python train.py --d_model=96 --experts_per_token=4 --normalize_top_k=true --router_z_loss=0.001 --lr_router=0.0015 --norm="rmsnorm" --tie_embeddings=false
Below are experts of layer 7 (counted from 0) of a mixture-of-experts language model. Rows are named router (the router's row for the expert), up (a neuron's input weights, with its number), down (a neuron's output weights, with its number) and show model dimensions 0-95. Each number is 128 + 32 x the weight over its row's rms, rounded and kept within 0 to 255. Numbers have three digits each.
After each expert's rows: "comes after" lists some tokens at least twice as common just before its tokens as in all text; "comes before" lists some tokens at least twice as common just after its tokens as in all text. This comes from a sample of Wikipedia text that the model never trained on. Tokens count by the router's weight.

# expert 176
router:118113087118106131218116135182092090137147115055100161112115121132132087114116087127163150089135090168065146127139152163137108189141131122146120106137145171118213124063123172109108094129134127106157171114108164052155170082109121129141093125072139149125076173124107158104139087118119065106
up0:097129177124148127118101109067069139169182143195108112166121077122051133126121105147106112159023099116158143181127083140125141129130141103119163120147103189061103190155106127133111083110198158154148113150196151123130137077133183110118114123157149136106134142109118137083135093146126135133
down0:175098111069089128125100098191116117117145128091075134153124129147059135130174128146140136117115110165119139138161073068147100155128110137186120139056115139123141140133103125177161222182109163118118148184094103159138140123068207127138150139181131128135112077094133121130145091153071125088
comes after: " |", " C", " S", " N", " P", "|"
comes before: " |", "N", "A", "L", "R", "S"

# expert 95
router:111062105128112157129139130144118077110188156115142170142123072143120147152071109114156105117104069166069080150125128156165067161123115134146136077126151141126174097077142181092080097114122119133116208101089186110143140083092139112180098155094171149109130127149119153102075089100135065145
up0:147147136091115127140128117158125125143145103120166184137091126146151146073078114137113119077179177107126084139058138099097060163125067160124138137158127128136120122126045172124142144096043105156187145160106135137133136182129149145137120159155154072140122098131116069069148141163133199180
down0:156128124149072132110105102150063116212119146127087166082148112124199158120098136111147090058152144156046151093183097109083145139128130163105083132104106156126108155129106079088128126147125206152126099122134138161088127115124107157166163145130186124154105073156177145108151170114089152159
comes after: " ", " ex", " part", "st", "im", "act"
comes before: "ation", "ated", "ations", "ing", "ate", "ally"

# expert 115
router:137111071111059150191105129181129080108182128085131157096099072161170120147134109100159136108139101144104125159153164156178134192166138138159123116105153161087184082130139134097103085107149121114156193124119150117133143101076099078143087127089164142047068156144132181106135099134153111137
up0:088197093092128106134120064131114138127061099129152017141140091128162130126101129158163128182134162129087135145138146135125137126105150117148093060205147135124103121122083150119132138118090094103121138131139166087141111141120152172086126130156111145074178102196094165139109153174096067080
down0:077187145085080117099143095176094178141156118150147180119097125139193093126113149156197099113127135099134067149127119052118116097112183132141124051090122144132133104128119113177110194227097146144127127126105129127114127183127128115120091119185146124123095097149175147112116099169101104126
comes after: "\n", "==", "===", " ==", ".", " I"
comes before: "==", "The", "In", "A", "===", "\n"

# expert 40
router:136087100109091143146126160151101139111182148152131196146106079123160127160097114133176157103128125144056114155132141142160103155147125123184104096189161121117177083081152164126087093126127056132140135137029159095147175091117132148150105118117165172091066123117083136088089096095137078129
up0:156104110136104144149090135081121085128165145158088117108074128127143035066100116109130162138131092159140094173124138088118123138200139110079107141135134140128110097122093106146152139077145168171139126134092069089210137113188117096155131143128148160143054122042132156062137148129101141124
down0:139121040110133107170132127126126134170122132145139128139199126118120106133166141122073132093081166125170156107185146186129113124108103126140143158084094188128124090142116100080162126116120193071166101087156138087086104121124149138206089154132135177106066128056117133157186082154133144107
comes after: " con", " re", " de", "c", " dis", " ex"
comes before: "tion", "ted", "s", "d", "t", "ence"

# expert 83
router:113137123089102149183097185188130086143165152091082134093123120128143117104123097106140162124135112184120148120095143125171080177181108149137097099120123156096181080142156165099064061091132097119170210118122158123159187094138108106139080113086172141069082149137135138114113093079125111140
up0:116103130087132170128205206122107118129140158064088099139098070113117117138132199088088147142190118094093037164130122138155196130146171135137080135128112122129100174127117080135100120128087122122139134139116171164133121165100118142132133139109146089140127085186089108130191116156056127112
down0:147110127127120074114088133121174103108146124124108172116125136087158141129167111126182134089132182113114108127118156142134188104131052118066150116137063149122086096156113137174174104098147115116135176096169158124087202119154099104109168129116098123158167143150121086129075225053163137156
comes after: "-", " (", " \"", "==", "|", " I"
comes before: "re", "hi", "A", "ub", "S", "C"

# expert 37
router:116118110092087152164109114138063107095160179152182174115067084136096109161107106108147133133150100142091105134113165130141121173146128161147117113200133112126185129099140150063105054133144133103141185120087168110175162085052095130167104160067167164085148161138111137126123109109104095092
up0:121143106105120146150054087149164111152129225123119091156171069139161068137173107186147099179135127129130101124175131144126113147151113124161080135131112147096110162166060116141146054110096098140106106131121079096111140173140128108064172164100105087168174158188136132117126122113124093168
down0:119108127116146108163113120123138103149162173173138120135123147084137132128175091088122193050157149118157095180148080121130088121102126109144111099138116095196170186099139075121082125104091135126126141155087125100101138104129140095130120114143197179137135116105058112133173140223096206098
comes after: " |", ".", ")", "---|---|---|---|", ").", "ia"
comes before: "-", "|", "\n", "|---|---|", "Ch", "Re"

# expert 146
router:114118099104099156212125164185114097110155168104115195103113100154120173116136120088145116105145109148126130144114100167149122187136092179140114134144141145119169122110167137095085093122139103122145166078116154075136151082099090115162042132066169127080094124127038154170111121127184128102
up0:189131124142153163106090089143058215135174157111118186120118110120125152137130161131130102144126101126142115152118132185116172104103113129125115063111169140152119080153127068116124112186186130030112122049125068128118108100156152170146125140131101089198153102097110117144105123135142132159
down0:126210087189090130105147130147142096132102109148169163140123123175132085141103126107126139144113089079147125036144139089165160136131091111121104097134073148121158118080143092129121145153153161116056184151049119085165125122150180120118136120129142205113168145129143172072121168149112086147
comes after: "\n", "==", "-", " Order", " ==", "duc"
comes before: "==", "=", "===", "S", "The", "P"

# expert 135
router:130097087087098181148063145168089101094152124126162166091045033100120143131107144082147174101102111128104137177101170120185123136184104128140124099190144152125184090116138150097085100131150095114138189122135157107155158089123153133142150160114121163096121144188098135117106071113138112113
up0:142118161185126161149126128068104130133160132154128148091108132121129139142119106101130071134144158095148162096116095132164117177161110126118159150135024102115120141111146074099045167200150172151171141140163125094188068144133119101116143133114137116145136133140104074044202140173116105109
down0:126128153103129180149140133175121174071112151119130175080148118095148130123081100120136108098143074115154138161182104118110184179118182152127129143150167123093072122137126093162084075091006133194079171129171122186121117105091139166121174140109097093100126156114123135100124127147145139129
comes after: ".", "s", " =", "\"", "History", " also"
comes before: "\n", " The", " He", " In", " It", " This"